config.yaml
n_layer: 8
d_expert: 160
norm_place: "pre"
tie_embeddings: true
warmup_steps: 200
Below are experts of layer 5 (counted from 0) of a mixture-of-experts language model. Rows are named router (the router's row for the expert), up (a neuron's input weights, with its number) and show model dimensions 0-159. Each number is 50 + 12 x the weight over its row's rms, rounded and kept within 0 to 99.
Before each expert's rows: a language model's description of what the expert responds to. This comes from a sample of Wikipedia text that the model never trained on.

# expert 37
What it handles: Adjective and adverb endings. Final word pieces forming adjectives, adverbs and nouns, such as -al, -ive, -ary, -ly, -ty, as in initial, progressive, empty.
router:44 54 51 54 54 27 21 43 44 33 54 51 41 62 38 64 63 35 30 51 68 25 43 57 24 50 41 37 30 46 60 43 64 58 77 40 26 40 63 43 63 52 38 63 45 57 58 55 24 51 47 29 36 65 43 35 49 36 74 60 43 53 64 48 64 64 55 40 77 50 46 51 31 66 48 62 47 46 41 67 60 51 92 52 46 54 57 38 51 56 41 60 43 60 59 33 49 62 44 49 72 67 48 64 41 52 29 40 53 39 39 53 42 48 47 49 62 55 60 61 76 62 54 39 61 51 35 61 45 69 50 51 39 46 40 58 48 51 57 56 52 47 32 46 61 49 45 64 34 58 61 48 54 44 36 50 43 57 44 67
up4:49 43 40 62 54 44 41 48 25 46 41 51 59 47 13 58 42 72 39 25 47 49 47 53 57 60 53 48 69 71 46 41 59 36 48 47 51 48 64 52 53 46 44 62 59 49 46 53 47 47 39 53 42 42 37 55 49 57 40 67 21 48 67 36 46 65 63 52 51 66 64 57 63 50 60 43 57 40 66 45 41 56 65 40 31 36 64 32 42 48 48 59 66 45 31 52 59 62 32 53 34 58 58 48 52 52 41 48 29 24 44 42 66 80 82 33 27 38 71 31 46 33 39 47 60 69 46 32 49 55 42 37 33 55 50 59 67 56 59 53 62 62 53 46 60 43 43 57 51 38 56 52 49 82 55 28 55 44 59 49
up5:34 24 50 45 38 60 57 52 59 45 46 28 63 49 51 59 57 63 63 37 72 33 35 49 50 44 51 42 35 46 52 71 38 53 66 54 51 42 75 50 43 56 68 65 52 31 58 42 42 61 76 27 48 70 34 60 49 46 26 43 75 64 37 34 61 41 52 47 48 69 46 65 55 40 57 62 71 66 39 29 42 41 50 43 59 38 28 50 37 27 50 51 38 56 42 70 49 63 60 52 50 60 46 56 63 60 65 64 33 35 34 49 51 48 23 42 45 49 55 36 49 29 51 48 45 71 61 36 65 43 56 53 63 39 55 63 51 40 66 61 57 49 59 43 42 62 55 60 57 66 60 59 45 51 48 57 45 36 78 59
up6:64 40 47 67 41 36 61 49 54 50 44 55 36 62 39 62 34 45 31 48 57 35 69 73 49 58 37 40 51 67 48 36 43 60 61 40 71 35 58 61 37 62 54 42 54 58 56 52 56 74 45 44 35 43 43 59 63 34 41 62 54 49 57 46 40 46 72 47 42 54 61 41 58 42 59 39 72 37 54 54 48 42 42 51 52 70 60 32 58 34 56 44 41 54 40 48 63 19 59 45 48 61 22 54 51 23 35 31 73 71 46 48 81 67 54 59 26 70 46 57 39 52 60 40 43 32 56 49 41 51 55 29 55 48 45 53 56 52 69 53 56 36 52 35 49 57 33 32 44 49 39 35 51 52 34 66 68 28 31 43
up7:35 52 54 69 37 59 61 30 58 64 33 48 60 45 22 32 39 53 77 59 32 44 55 57 52 50 52 51 33 53 69 49 49 45 50 47 42 72 50 33 58 44 49 65 45 65 39 40 63 24 50 42 54 56 41 48 47 53 34 58 44 42 50 42 34 50 63 66 48 59 55 60 46 31 45 40 52 57 45 46 44 51 52 58 40 35 53 51 47 57 36 55 70 75 44 64 31 60 41 26 34 50 37 58 40 59 40 53 48 63 31 61 39 31 49 59 48 36 57 50 50 37 37 42 56 43 59 54 50 30 77 45 51 62 62 74 61 39 69 50 38 45 54 34 49 32 28 43 43 56 60 47 56 47 67 94 63 75 51 51
up8:38 49 34 62 53 37 43 52 60 47 52 51 60 51 34 67 45 30 24 44 50 55 51 56 52 35 47 51 58 41 62 48 41 68 43 37 29 55 35 72 50 55 60 50 45 48 53 58 39 58 57 41 56 38 49 61 45 51 66 72 53 47 34 74 38 52 59 51 35 63 49 56 38 78 61 59 59 46 50 49 77 45 55 37 54 70 59 54 25 58 41 61 26 24 65 42 49 49 56 41 54 56 38 31 61 65 68 42 36 62 42 65 54 48 44 43 56 49 72 40 65 38 56 53 80 40 42 45 55 50 69 60 47 37 67 50 68 48 49 54 51 35 58 67 35 34 55 70 27 47 32 30 68 52 45 38 54 80 58 50
up9:28 75 43 64 41 40 55 59 48 21 48 48 47 48 49 41 41 43 42 56 63 40 60 50 43 36 49 73 47 47 77 61 41 40 48 38 36 40 22 50 26 46 40 71 50 73 66 51 56 46 61 64 29 50 64 31 34 68 48 67 49 42 51 53 44 58 84 48 52 37 39 50 44 49 69 53 49 53 34 44 60 50 67 74 53 69 59 36 42 52 46 60 45 57 32 39 66 63 47 73 58 40 53 59 36 34 48 61 58 36 62 55 71 60 45 50 54 31 50 70 80 45 58 57 33 55 47 44 44 57 51 28 44 45 48 54 49 43 33 44 51 40 49 51 53 65 46 75 41 55 63 62 53 44 39 45 47 64 38 44
up10:40 65 45 48 50 64 50 38 45 48 65 36 73 24 47 55 55 43 38 44 49 76 53 43 61 44 52 64 41 60 39 33 44 66 60 43 44 38 71 43 44 46 45 60 52 47 56 13 48 58 43 63 44 37 44 49 39 49 59 50 52 49 74 59 39 55 68 51 47 41 64 56 43 52 78 35 50 39 45 55 74 54 20 41 53 51 20 64 53 47 66 63 59 36 68 39 64 47 63 52 44 50 56 53 52 51 38 58 52 42 45 63 67 60 68 65 43 57 64 38 73 61 29 26 64 41 47 49 57 60 52 71 35 58 28 55 81 41 54 26 47 51 40 50 56 54 37 38 41 63 38 55 44 42 52 67 52 39 36 54
up11:48 63 77 57 49 61 39 47 39 35 33 53 53 48 45 63 57 76 39 61 55 45 57 40 26 45 25 39 59 37 74 53 51 49 62 25 66 70 60 68 38 57 39 55 52 39 62 32 57 47 40 38 55 73 28 37 25 40 69 60 62 63 59 59 48 40 46 32 49 64 68 45 50 45 51 50 53 44 47 44 40 43 58 49 45 36 40 53 45 40 60 63 74 66 56 48 53 33 62 48 37 61 63 46 57 60 41 56 56 55 54 45 47 48 54 48 44 41 54 39 61 36 32 42 50 40 36 33 39 59 44 58 54 28 42 52 52 53 39 46 58 44 18 46 64 57 61 58 48 33 44 66 37 76 71 66 46 25 59 69
up12:17 54 79 40 59 64 52 42 45 39 36 53 45 60 49 55 52 34 49 46 49 52 41 47 40 39 45 74 69 64 64 46 59 44 41 50 62 63 64 67 61 61 68 55 48 16 69 65 46 55 48 55 47 42 57 22 57 33 54 67 63 59 65 58 41 46 58 48 55 50 57 56 73 59 33 40 40 34 44 50 40 67 61 50 22 32 40 53 47 38 66 40 39 61 41 49 76 45 42 40 47 64 71 44 32 36 53 66 50 42 49 47 35 46 64 75 50 59 48 44 59 63 36 42 56 45 44 43 53 63 55 56 58 50 39 34 58 47 53 58 44 33 57 47 39 32 45 52 45 50 30 68 34 52 65 52 32 28 46 74
up13:42 51 59 66 45 55 41 41 58 52 51 60 68 46 63 77 75 49 41 65 62 52 50 42 47 49 41 53 78 52 53 24 55 52 67 57 42 52 54 54 63 57 56 43 28 46 58 58 44 38 32 50 29 45 34 56 71 24 45 52 52 49 25 43 57 60 67 48 53 40 65 60 67 50 42 46 43 47 44 85 55 75 63 50 45 62 56 34 42 51 47 54 63 63 15 54 42 46 62 54 56 45 45 76 48 57 46 37 43 30 73 57 45 67 54 64 38 44 52 58 42 59 31 39 50 41 68 55 39 65 39 61 57 43 42 43 44 47 48 37 58 46 30 57 70 37 47 61 46 53 47 57 44 43 36 72 45 42 52 16
up14:66 31 38 54 40 59 26 53 31 45 46 46 43 43 51 69 34 51 28 63 57 46 63 33 53 58 48 39 46 48 49 57 51 41 38 36 56 61 36 75 38 47 56 54 50 80 48 65 34 48 48 58 26 41 52 59 49 75 68 56 47 44 52 63 41 68 49 60 48 55 44 60 60 69 53 46 43 43 62 36 30 54 36 44 56 36 35 36 52 52 75 55 16 57 47 45 57 59 72 47 27 49 60 40 62 35 44 46 35 34 37 81 67 38 36 55 46 44 45 46 74 45 55 57 50 62 45 50 51 41 64 54 49 40 53 42 53 34 65 32 51 62 49 75 59 54 53 40 38 56 27 36 78 47 44 48 55 55 61 53
up15:66 55 37 55 64 44 66 37 51 55 68 45 69 48 84 45 44 46 34 58 71 63 31 39 46 41 47 51 50 51 53 56 65 65 62 34 40 42 32 43 52 33 45 81 51 70 70 70 48 36 51 37 42 58 58 45 40 53 42 53 28 59 68 67 51 61 72 57 59 57 34 39 15 68 64 64 52 49 54 52 52 68 72 39 51 44 38 59 63 40 40 48 51 41 32 45 57 73 40 40 39 62 40 65 57 32 54 41 48 47 46 42 41 69 57 40 41 46 52 37 39 43 37 43 51 45 34 54 51 47 33 32 39 25 27 73 38 43 47 53 51 50 55 52 57 35 58 69 63 48 49 42 56 53 53 68 53 52 49 53
up16:56 26 33 74 40 48 39 36 47 38 50 47 71 76 49 43 47 50 66 60 58 58 59 58 41 36 60 46 56 48 53 32 45 53 65 31 37 58 67 31 59 39 56 45 59 65 58 66 54 20 64 60 35 53 36 57 51 67 77 51 46 44 44 59 32 54 59 55 56 44 56 37 37 57 64 57 55 33 55 25 57 30 60 52 61 24 44 39 55 56 44 66 47 39 50 43 56 60 32 41 64 68 33 44 43 44 59 48 51 39 22 53 51 55 48 46 56 68 51 45 44 54 33 58 80 42 30 51 50 36 62 41 43 46 69 77 48 52 37 53 52 43 62 34 45 56 41 64 27 54 53 63 34 39 33 64 46 42 44 65
up17:37 69 64 44 59 62 47 26 50 40 62 43 36 36 54 54 46 42 23 51 49 61 56 48 72 59 20 43 34 53 49 63 61 63 54 34 41 43 54 43 40 62 31 57 43 48 57 73 64 71 35 65 49 34 66 37 55 41 73 57 62 39 49 67 46 38 59 49 37 62 45 45 50 66 51 31 38 38 38 48 56 39 57 62 53 74 66 45 60 33 39 48 61 37 29 58 60 34 39 42 38 44 65 54 47 57 41 56 64 58 54 58 38 48 55 53 59 61 40 39 54 40 64 50 46 47 48 60 42 55 52 47 56 70 41 56 42 61 82 47 75 43 37 50 52 54 61 46 22 27 45 61 59 70 33 53 39 35 45 72
up18:57 68 48 58 50 51 56 58 58 53 61 50 35 39 37 41 51 54 86 19 47 39 45 44 50 78 27 42 37 28 62 51 49 60 78 51 67 39 35 53 52 36 48 62 42 39 53 68 22 41 57 41 45 46 62 43 39 36 44 53 62 51 47 50 52 63 28 68 58 65 58 47 50 54 64 55 32 32 49 52 47 41 63 53 52 41 55 53 39 59 44 56 39 62 53 43 50 56 63 53 57 64 45 74 34 42 44 35 43 53 57 62 36 62 72 48 56 40 48 48 64 46 22 50 71 70 35 73 57 46 45 57 33 43 34 35 43 47 47 49 50 63 25 54 48 50 35 48 65 52 46 43 68 57 22 33 37 54 65 47
up19:37 33 60 64 55 42 51 44 49 60 35 30 79 51 40 49 71 56 33 54 57 59 39 55 57 52 50 54 65 51 31 60 53 28 54 49 65 44 54 57 43 45 41 64 59 55 44 47 50 76 33 72 55 25 51 68 61 43 74 46 33 50 53 18 57 41 40 51 66 37 55 41 39 52 78 57 37 70 77 69 35 45 48 51 64 48 49 49 68 44 45 54 42 35 41 28 56 52 43 46 59 62 60 61 53 40 57 41 49 62 58 49 49 33 54 68 65 48 61 29 34 54 36 67 43 49 64 44 70 60 39 42 40 31 41 43 37 64 47 64 37 32 45 61 67 60 66 53 48 53 55 37 33 56 41 48 45 33 57 58
up20:47 64 57 40 63 64 53 39 47 52 50 37 45 41 39 64 76 36 52 33 55 36 67 55 37 70 42 59 34 33 64 23 54 56 58 47 64 36 49 52 48 40 54 56 48 43 52 49 57 42 39 54 42 53 49 41 45 57 53 55 68 57 58 49 57 34 61 30 42 52 39 46 59 49 40 49 53 40 47 24 53 54 48 51 38 55 61 67 58 54 69 50 56 52 33 89 53 37 36 51 33 78 60 60 31 54 38 70 58 51 55 57 52 49 55 49 32 37 57 44 33 51 52 48 56 55 42 52 43 49 69 43 31 33 58 26 75 35 77 48 78 42 55 39 59 49 44 48 72 52 50 72 37 65 57 44 23 71 36 45
up21:56 55 80 73 39 41 64 31 63 56 58 45 34 50 71 58 43 25 43 46 45 47 41 46 39 51 53 49 60 32 39 45 26 64 46 41 31 36 56 33 59 38 50 75 23 48 48 68 48 61 52 42 54 38 39 43 32 23 56 61 53 45 69 45 64 36 52 43 41 35 36 49 56 28 67 35 56 42 48 56 57 66 46 55 46 46 53 58 35 63 75 37 60 81 53 56 42 44 57 40 51 56 43 49 38 60 76 27 51 55 56 54 67 67 55 51 60 60 43 52 44 47 59 61 41 47 62 51 52 39 42 62 51 20 59 49 55 62 45 71 26 58 55 46 54 64 66 55 45 53 53 36 51 52 56 56 22 52 41 49
up22:48 63 42 46 60 37 50 43 45 54 60 27 49 41 46 54 33 60 29 54 56 56 57 50 66 46 34 67 56 38 68 62 40 59 41 42 66 28 31 32 79 56 64 39 44 52 46 36 52 59 61 55 56 56 53 53 48 47 38 37 35 69 71 47 42 33 42 45 27 37 53 41 37 51 64 56 36 69 46 63 58 62 50 35 46 57 64 64 55 39 50 48 42 39 48 51 58 67 26 52 50 52 31 54 48 52 47 75 32 53 35 50 54 36 64 68 67 43 55 52 45 40 54 52 57 57 39 58 63 62 57 28 40 26 41 38 53 68 76 54 45 49 75 53 76 66 45 44 26 60 46 62 71 33 38 54 55 46 70 57
up23:52 37 52 43 61 51 45 47 47 70 43 59 31 54 33 56 68 46 49 49 55 61 69 55 53 69 32 43 64 73 50 35 44 40 53 49 75 44 56 48 78 41 52 76 49 50 54 59 63 48 33 32 32 70 52 35 72 49 51 61 55 56 40 47 54 28 35 52 46 67 54 21 31 37 61 55 74 29 41 65 61 35 72 58 46 60 66 46 72 36 46 65 17 57 46 50 62 52 49 46 61 29 44 51 38 72 48 59 40 36 35 30 46 61 46 38 64 47 51 72 37 51 64 51 49 33 48 53 38 30 39 61 57 47 52 50 50 48 57 42 58 49 55 36 46 60 44 52 45 26 41 45 61 43 45 41 47 44 54 58
up24:37 45 51 29 60 30 52 48 43 46 41 68 73 44 61 45 63 69 69 52 39 53 46 38 53 49 50 24 38 41 23 53 58 50 65 69 56 36 74 32 42 54 59 51 49 62 43 60 38 35 55 30 58 19 39 52 51 47 60 55 32 44 47 33 33 39 53 65 69 53 55 52 49 50 56 61 57 64 50 42 47 47 87 66 52 51 36 40 69 52 43 54 39 51 28 70 57 42 44 59 39 45 57 62 41 40 29 37 58 59 51 57 24 55 43 63 43 35 42 64 61 50 50 47 44 54 47 65 66 39 68 57 65 41 39 62 33 34 62 54 47 48 41 76 60 57 41 56 40 53 43 66 61 62 48 63 40 31 51 35
up25:49 48 47 51 40 41 45 50 52 54 60 49 41 45 64 36 47 37 32 57 72 77 24 42 57 51 40 53 54 38 51 68 74 48 45 36 64 59 57 62 58 56 52 54 33 64 42 50 29 59 62 54 46 39 59 41 46 45 50 31 40 51 45 32 46 30 46 34 53 33 62 49 35 54 46 38 48 57 57 36 39 25 61 59 73 75 65 49 67 33 40 47 31 61 51 46 54 47 41 65 40 61 57 50 59 49 47 66 32 40 55 35 27 58 71 47 53 65 44 45 78 17 46 74 60 56 44 69 63 54 54 41 63 50 35 45 53 40 73 34 38 58 29 64 63 61 30 64 53 39 54 47 43 38 49 54 47 33 52 51
up26:61 60 31 37 47 40 45 47 41 52 48 28 58 63 49 51 50 35 23 56 56 39 27 36 51 44 35 44 46 47 43 53 39 60 68 37 33 70 73 31 71 53 55 58 52 72 48 43 61 55 38 39 50 56 17 64 22 48 70 68 60 52 67 48 79 45 57 54 45 30 55 52 38 55 54 36 48 66 47 52 71 61 48 60 32 38 41 47 54 55 44 65 46 33 39 46 48 33 49 39 32 52 35 47 58 52 55 56 72 57 45 49 40 55 48 38 43 64 52 52 77 61 28 39 44 37 54 48 60 76 38 50 62 62 53 56 30 66 58 53 45 58 52 47 46 49 53 35 56 39 42 75 32 51 48 50 37 62 67 38
up27:57 73 37 67 46 41 18 40 47 57 46 37 46 58 57 69 62 30 41 38 45 72 61 37 33 45 66 61 39 27 47 44 40 43 39 58 50 58 72 69 58 51 60 55 70 61 42 51 39 62 67 50 42 49 63 51 39 65 51 44 39 49 55 32 49 60 64 44 54 60 44 32 52 58 77 65 47 64 53 65 70 50 68 64 63 39 29 51 56 54 31 59 49 47 52 46 53 41 61 48 65 54 41 66 57 58 26 42 48 66 59 44 43 56 51 41 48 23 57 47 44 39 68 30 67 50 44 42 52 59 41 33 57 40 36 35 57 51 72 54 42 26 39 50 51 63 51 30 32 43 54 54 29 32 64 51 43 30 55 58
up28:55 77 60 51 45 37 48 40 48 42 23 57 42 71 54 68 39 41 53 50 53 61 43 48 39 53 41 55 46 62 61 38 39 48 44 46 28 71 53 53 73 40 51 50 25 48 31 67 68 57 62 39 26 49 50 72 61 53 72 59 38 49 43 36 24 50 45 43 64 50 60 43 68 60 46 31 46 50 64 53 49 69 57 50 20 42 51 41 60 42 69 68 18 55 32 46 62 83 46 45 40 43 41 62 55 54 67 46 40 49 38 48 46 53 66 51 34 37 55 59 56 51 82 42 22 47 61 54 47 47 50 51 47 48 57 55 60 64 59 41 37 45 61 56 51 36 33 55 50 60 45 42 45 49 49 45 26 49 61 37
up29:37 42 35 71 51 56 55 56 54 53 56 55 39 48 65 72 51 44 49 46 48 47 47 87 51 34 59 40 41 50 36 57 40 51 56 45 49 59 46 52 58 49 35 34 26 43 39 57 56 54 61 52 52 51 61 58 54 50 68 41 57 31 37 41 58 46 76 58 52 47 38 49 58 60 36 68 68 53 49 46 42 43 49 52 54 46 78 82 55 53 47 46 29 29 29 52 53 28 48 53 62 70 43 42 31 48 47 52 40 33 44 44 71 47 33 61 53 28 39 49 82 70 66 53 35 42 48 35 42 13 44 53 34 56 51 50 85 66 58 44 38 57 46 50 42 35 51 45 50 40 52 56 32 49 41 47 54 57 30 55
up30:34 38 51 56 62 56 52 57 41 54 64 48 38 53 44 60 69 51 60 54 72 53 45 37 46 45 48 42 59 58 51 47 46 42 61 39 35 57 39 39 72 58 36 54 64 71 72 55 44 42 61 44 77 49 52 45 56 73 53 33 20 42 63 53 61 50 39 56 53 81 33 42 42 60 45 63 34 57 45 50 69 70 49 73 43 31 55 48 33 44 35 78 43 58 33 55 65 41 36 46 51 52 47 68 42 42 44 39 36 71 46 49 46 34 37 53 36 58 63 44 58 39 52 50 65 59 28 75 39 39 51 46 47 55 53 36 70 49 65 32 57 56 53 47 25 23 47 70 43 59 51 45 54 53 69 45 39 38 48 37
up31:57 69 52 63 59 73 37 42 46 37 38 55 37 47 66 47 61 61 55 52 65 37 48 46 56 35 40 31 37 60 59 47 61 48 45 50 43 51 20 47 64 31 46 52 48 50 48 52 58 69 47 57 50 69 53 55 30 40 74 54 71 29 73 70 43 52 75 57 46 39 42 45 66 47 53 54 39 35 42 54 64 49 58 65 67 74 58 40 60 27 60 47 55 58 64 44 55 51 39 48 68 57 22 46 43 55 29 37 42 32 45 26 43 33 52 64 63 24 55 35 57 43 45 62 40 66 53 59 62 59 47 45 52 46 44 50 41 63 43 62 40 52 43 48 55 60 26 39 38 44 49 50 34 26 73 60 44 33 64 43
up32:52 40 53 57 59 61 42 66 38 43 52 23 63 50 48 74 77 56 41 59 49 57 66 45 36 47 57 27 57 58 45 51 46 63 47 48 54 44 52 47 65 46 34 39 28 70 55 56 28 49 58 50 53 62 39 44 65 44 34 43 46 35 63 60 70 39 58 42 76 62 52 62 62 57 39 36 60 35 55 50 44 51 62 55 64 57 53 47 48 38 41 58 60 71 37 40 57 54 71 42 57 57 50 56 24 62 19 29 33 59 50 57 60 40 52 42 69 56 46 67 60 72 46 68 48 42 31 36 33 58 58 29 22 68 58 66 42 50 43 60 43 48 42 37 60 53 63 67 44 42 36 41 41 27 41 46 49 34 39 46
up33:35 44 55 50 53 66 27 42 54 43 38 59 39 50 51 61 46 51 38 42 63 49 67 40 53 32 61 55 49 61 31 63 40 52 40 59 46 66 74 75 38 59 41 58 26 64 80 42 57 68 41 46 59 40 48 30 42 60 57 56 44 47 69 45 57 49 62 56 44 55 60 85 53 53 68 46 55 61 50 59 49 45 53 62 59 59 58 46 43 70 46 47 46 44 28 31 69 32 44 50 71 57 67 59 42 54 49 45 22 59 39 45 61 71 27 26 33 41 51 65 80 39 39 36 36 57 49 55 63 56 53 57 42 67 35 64 42 54 60 61 46 47 31 54 44 44 59 63 61 29 59 47 55 36 54 51 61 39 42 44
up34:58 46 34 62 42 53 49 40 63 41 56 58 54 53 50 44 50 37 38 39 52 41 30 58 60 51 68 54 63 52 42 50 42 43 56 53 35 41 68 46 55 58 49 51 61 47 45 58 57 54 52 44 63 56 55 61 64 42 42 74 49 63 53 49 30 30 69 49 61 30 68 70 56 48 61 62 94 51 37 68 61 41 56 54 47 35 44 39 43 31 47 27 70 68 54 37 53 60 54 65 56 73 46 38 19 48 38 42 39 56 40 40 60 22 49 50 41 65 45 60 66 57 61 71 43 46 52 65 35 41 54 39 59 41 43 49 70 51 74 45 12 62 60 44 35 34 61 57 53 49 51 50 63 54 43 49 62 55 31 39
up35:42 49 59 57 42 57 65 55 27 41 65 44 35 55 34 69 47 64 38 63 64 47 45 43 65 49 48 23 43 62 46 50 66 70 51 43 36 39 67 56 39 41 28 52 32 53 33 39 39 38 65 65 44 42 35 29 73 47 50 58 37 46 30 36 65 50 64 40 64 75 63 59 40 62 45 75 54 56 69 25 54 29 53 48 66 60 48 33 71 56 53 52 49 52 39 50 42 62 63 59 36 59 52 59 64 35 43 47 56 45 56 54 31 39 50 28 42 47 64 56 60 45 33 39 75 49 51 46 51 62 50 68 43 34 37 58 32 25 48 70 46 45 33 53 67 44 59 70 52 50 57 56 43 59 54 40 57 44 37 53
up36:47 55 52 48 62 53 75 33 25 50 42 47 65 67 32 38 43 45 55 54 53 35 32 44 35 41 54 52 60 50 39 50 23 47 42 43 34 40 64 56 35 40 27 42 74 69 49 64 53 56 41 51 37 39 40 50 46 69 25 66 33 42 63 51 42 50 55 43 62 65 56 35 72 55 65 38 44 66 50 64 46 47 59 56 44 59 62 40 47 59 47 64 53 38 32 55 43 72 61 61 53 35 67 47 45 48 63 40 34 43 66 59 32 46 54 74 32 28 56 60 70 50 53 60 54 71 50 52 43 74 67 66 40 26 56 60 44 45 56 48 40 73 43 42 70 38 40 51 55 55 44 51 47 35 61 43 45 49 65 72
up37:18 61 43 63 35 46 50 50 25 40 41 63 44 65 30 55 56 42 45 52 24 51 50 49 36 56 44 62 61 34 54 49 51 43 62 66 49 30 65 27 60 59 57 59 42 57 48 68 32 49 47 42 30 57 34 43 65 38 48 51 65 44 66 39 50 54 56 34 65 73 51 57 49 58 47 58 34 41 73 61 44 32 43 55 53 55 32 51 69 39 83 41 39 48 39 42 36 42 54 53 57 58 48 60 37 56 44 41 72 38 69 38 40 29 52 46 25 49 50 55 57 58 52 44 58 41 58 50 62 51 34 58 78 47 52 78 34 58 46 54 60 42 43 57 69 61 35 61 49 39 30 73 42 35 56 34 54 47 49 42
up38:56 52 49 56 60 50 70 62 42 71 71 38 51 52 39 57 58 66 39 44 46 12 56 71 58 59 30 41 31 47 45 44 68 48 56 48 37 31 54 47 63 77 68 51 39 41 59 46 44 33 51 50 73 56 59 61 51 34 71 56 44 71 41 39 55 52 27 74 69 71 40 40 37 45 49 69 39 49 38 38 58 53 48 71 39 47 58 38 57 41 39 70 40 36 41 44 40 50 44 66 38 62 28 55 39 47 59 61 67 50 48 45 29 70 47 35 49 48 48 66 48 61 47 35 47 52 51 69 59 52 49 68 34 53 33 41 69 52 52 51 48 47 33 51 68 57 61 41 63 45 34 50 49 35 25 48 55 54 43 53
up39:46 69 53 56 49 27 40 44 28 59 29 61 50 55 48 28 49 48 53 80 37 57 54 50 41 61 61 60 54 60 40 54 45 32 47 46 45 73 65 71 47 57 53 37 46 43 47 55 53 67 42 32 40 30 38 34 55 43 50 35 42 41 75 67 55 43 49 59 41 60 45 55 42 36 17 40 50 46 66 59 56 67 47 61 69 37 58 66 54 50 45 43 72 56 46 38 58 37 75 65 45 48 44 62 47 55 31 48 58 41 46 49 50 60 76 33 38 48 53 66 55 50 47 44 70 46 41 55 47 87 52 59 40 54 42 63 49 24 58 49 56 51 40 46 44 28 38 54 61 52 41 45 48 41 66 52 36 63 20 63
up40:43 48 53 46 33 45 46 63 50 33 55 70 37 49 53 42 52 56 40 41 61 34 65 60 55 25 45 28 36 61 53 26 55 48 74 67 54 36 54 58 70 40 45 55 31 55 45 57 37 44 81 53 37 36 62 44 41 40 59 43 40 53 50 43 46 71 51 39 63 73 74 44 43 55 74 57 53 49 51 47 57 47 69 25 52 63 49 41 53 49 53 57 47 43 52 46 48 55 58 59 55 46 59 64 62 28 45 53 46 50 47 37 48 53 61 65 42 29 59 63 47 57 13 42 59 66 55 43 61 81 47 59 42 51 24 50 72 68 50 66 32 42 55 79 55 39 61 47 39 46 52 65 37 30 36 52 49 64 59 47
up41:48 66 50 25 35 70 72 59 60 44 50 36 43 37 55 62 55 67 56 59 57 43 56 62 47 22 39 63 26 67 73 60 58 56 50 27 41 48 50 39 62 49 65 65 44 68 68 55 54 52 59 38 30 43 51 51 54 37 52 47 50 54 56 69 66 59 48 25 55 48 50 49 33 62 61 49 53 45 53 48 36 56 59 18 56 44 39 35 52 35 47 28 40 51 62 37 67 45 63 60 53 48 45 57 51 63 50 58 54 58 57 57 56 48 56 26 48 61 71 60 39 60 36 54 49 50 50 26 41 53 60 54 42 63 40 40 54 27 75 52 41 61 53 48 51 34 29 48 22 35 62 33 50 44 54 63 68 76 51 37
up42:16 34 59 52 44 48 56 56 39 43 77 50 41 41 62 62 48 34 56 66 56 43 36 52 69 44 43 35 48 62 37 62 72 59 43 75 40 45 61 42 66 74 45 63 50 48 50 59 35 53 47 42 36 62 44 47 68 35 50 49 43 46 46 52 51 42 43 61 71 49 52 47 53 61 41 39 56 49 73 49 53 43 46 63 48 45 72 40 49 65 35 66 67 70 36 48 47 49 52 53 39 68 35 48 26 57 45 28 57 30 53 55 20 57 60 56 34 45 51 51 56 51 47 50 48 86 34 71 47 51 47 41 37 66 53 48 57 33 51 69 57 46 37 45 69 32 60 72 38 37 65 58 41 33 54 52 30 54 41 50
up43:56 54 61 43 59 45 43 35 29 42 44 57 53 40 70 38 34 35 47 64 50 42 55 34 54 34 28 49 46 59 41 53 58 54 46 33 37 48 61 38 64 72 55 52 56 41 44 67 33 56 44 63 42 64 49 35 43 51 55 37 52 17 50 67 64 68 47 44 52 40 79 32 61 54 49 55 49 46 64 43 46 59 57 67 79 46 39 63 44 61 38 51 43 44 44 60 64 51 44 66 38 45 41 64 48 71 63 62 60 26 67 51 43 65 40 27 39 39 73 53 55 61 29 35 48 52 28 55 53 71 36 43 75 57 45 41 70 55 41 46 33 44 55 62 54 59 66 47 53 56 42 53 61 33 74 37 53 34 42 53
up44:62 55 51 63 50 60 64 57 37 48 43 57 70 33 56 47 64 35 73 43 59 43 27 71 53 59 43 39 53 62 53 48 65 45 40 33 45 47 37 57 42 47 48 55 63 54 49 32 47 58 59 47 54 59 49 44 41 23 39 50 38 44 59 53 50 49 61 51 58 47 62 32 52 46 34 48 40 56 70 56 64 69 56 43 44 50 40 48 48 73 44 63 55 46 33 23 40 44 48 70 65 53 63 73 53 69 63 68 31 81 38 33 59 33 41 46 70 56 56 44 34 25 48 40 52 23 53 72 73 41 77 49 57 38 48 50 70 48 42 47 63 56 39 38 65 37 51 52 61 52 38 43 67 46 50 68 35 32 41 61
up45:70 30 48 55 50 53 61 49 54 36 35 49 54 68 54 35 54 44 39 53 34 61 56 43 48 52 38 09 36 67 46 40 58 41 40 44 41 59 41 34 64 60 62 57 62 47 35 54 62 64 62 31 53 53 71 32 49 31 33 64 52 54 68 60 51 36 81 31 37 59 26 35 50 65 53 47 46 51 52 57 71 39 59 60 46 49 43 30 38 48 54 49 65 51 22 32 44 62 61 56 61 28 56 41 30 49 38 52 63 56 62 56 56 50 54 26 45 48 64 59 43 63 60 45 51 27 60 47 49 55 72 40 53 43 40 59 39 34 71 37 48 51 44 48 77 61 54 45 78 53 46 54 53 46 47 48 64 39 50 57
up46:38 50 31 22 54 53 40 23 40 20 57 46 35 76 61 52 39 48 50 41 48 61 56 69 37 42 38 44 41 59 41 42 71 53 59 40 61 67 50 46 58 48 34 33 57 48 68 60 33 54 42 43 54 65 36 72 36 48 49 51 51 53 59 40 35 72 47 47 49 45 53 41 49 58 61 58 54 60 42 50 36 31 66 73 67 53 65 39 42 29 67 53 37 53 35 51 57 49 48 70 71 43 47 52 63 47 57 52 57 54 50 63 41 64 44 47 75 56 42 42 40 71 48 57 42 35 35 51 45 75 78 33 34 44 30 50 38 45 52 39 51 43 35 58 48 25 41 58 43 30 72 52 59 64 45 41 44 62 44 56
up47:34 61 51 56 55 32 50 58 43 44 48 51 33 61 42 54 31 52 34 46 69 45 54 43 40 41 28 62 55 54 50 66 37 34 49 56 57 41 49 42 51 62 50 46 37 29 62 45 57 56 32 39 68 56 31 45 50 46 26 53 62 51 55 57 72 50 58 38 49 72 44 40 39 55 46 40 34 56 41 66 54 46 60 50 57 26 61 45 45 81 48 34 63 60 46 37 43 68 40 36 76 51 48 45 78 60 50 52 38 56 48 54 72 43 43 29 58 45 58 56 81 78 40 61 64 35 50 29 37 51 66 32 64 48 43 60 65 60 51 37 41 58 59 46 35 47 40 66 47 57 58 63 45 64 31 64 51 34 74 37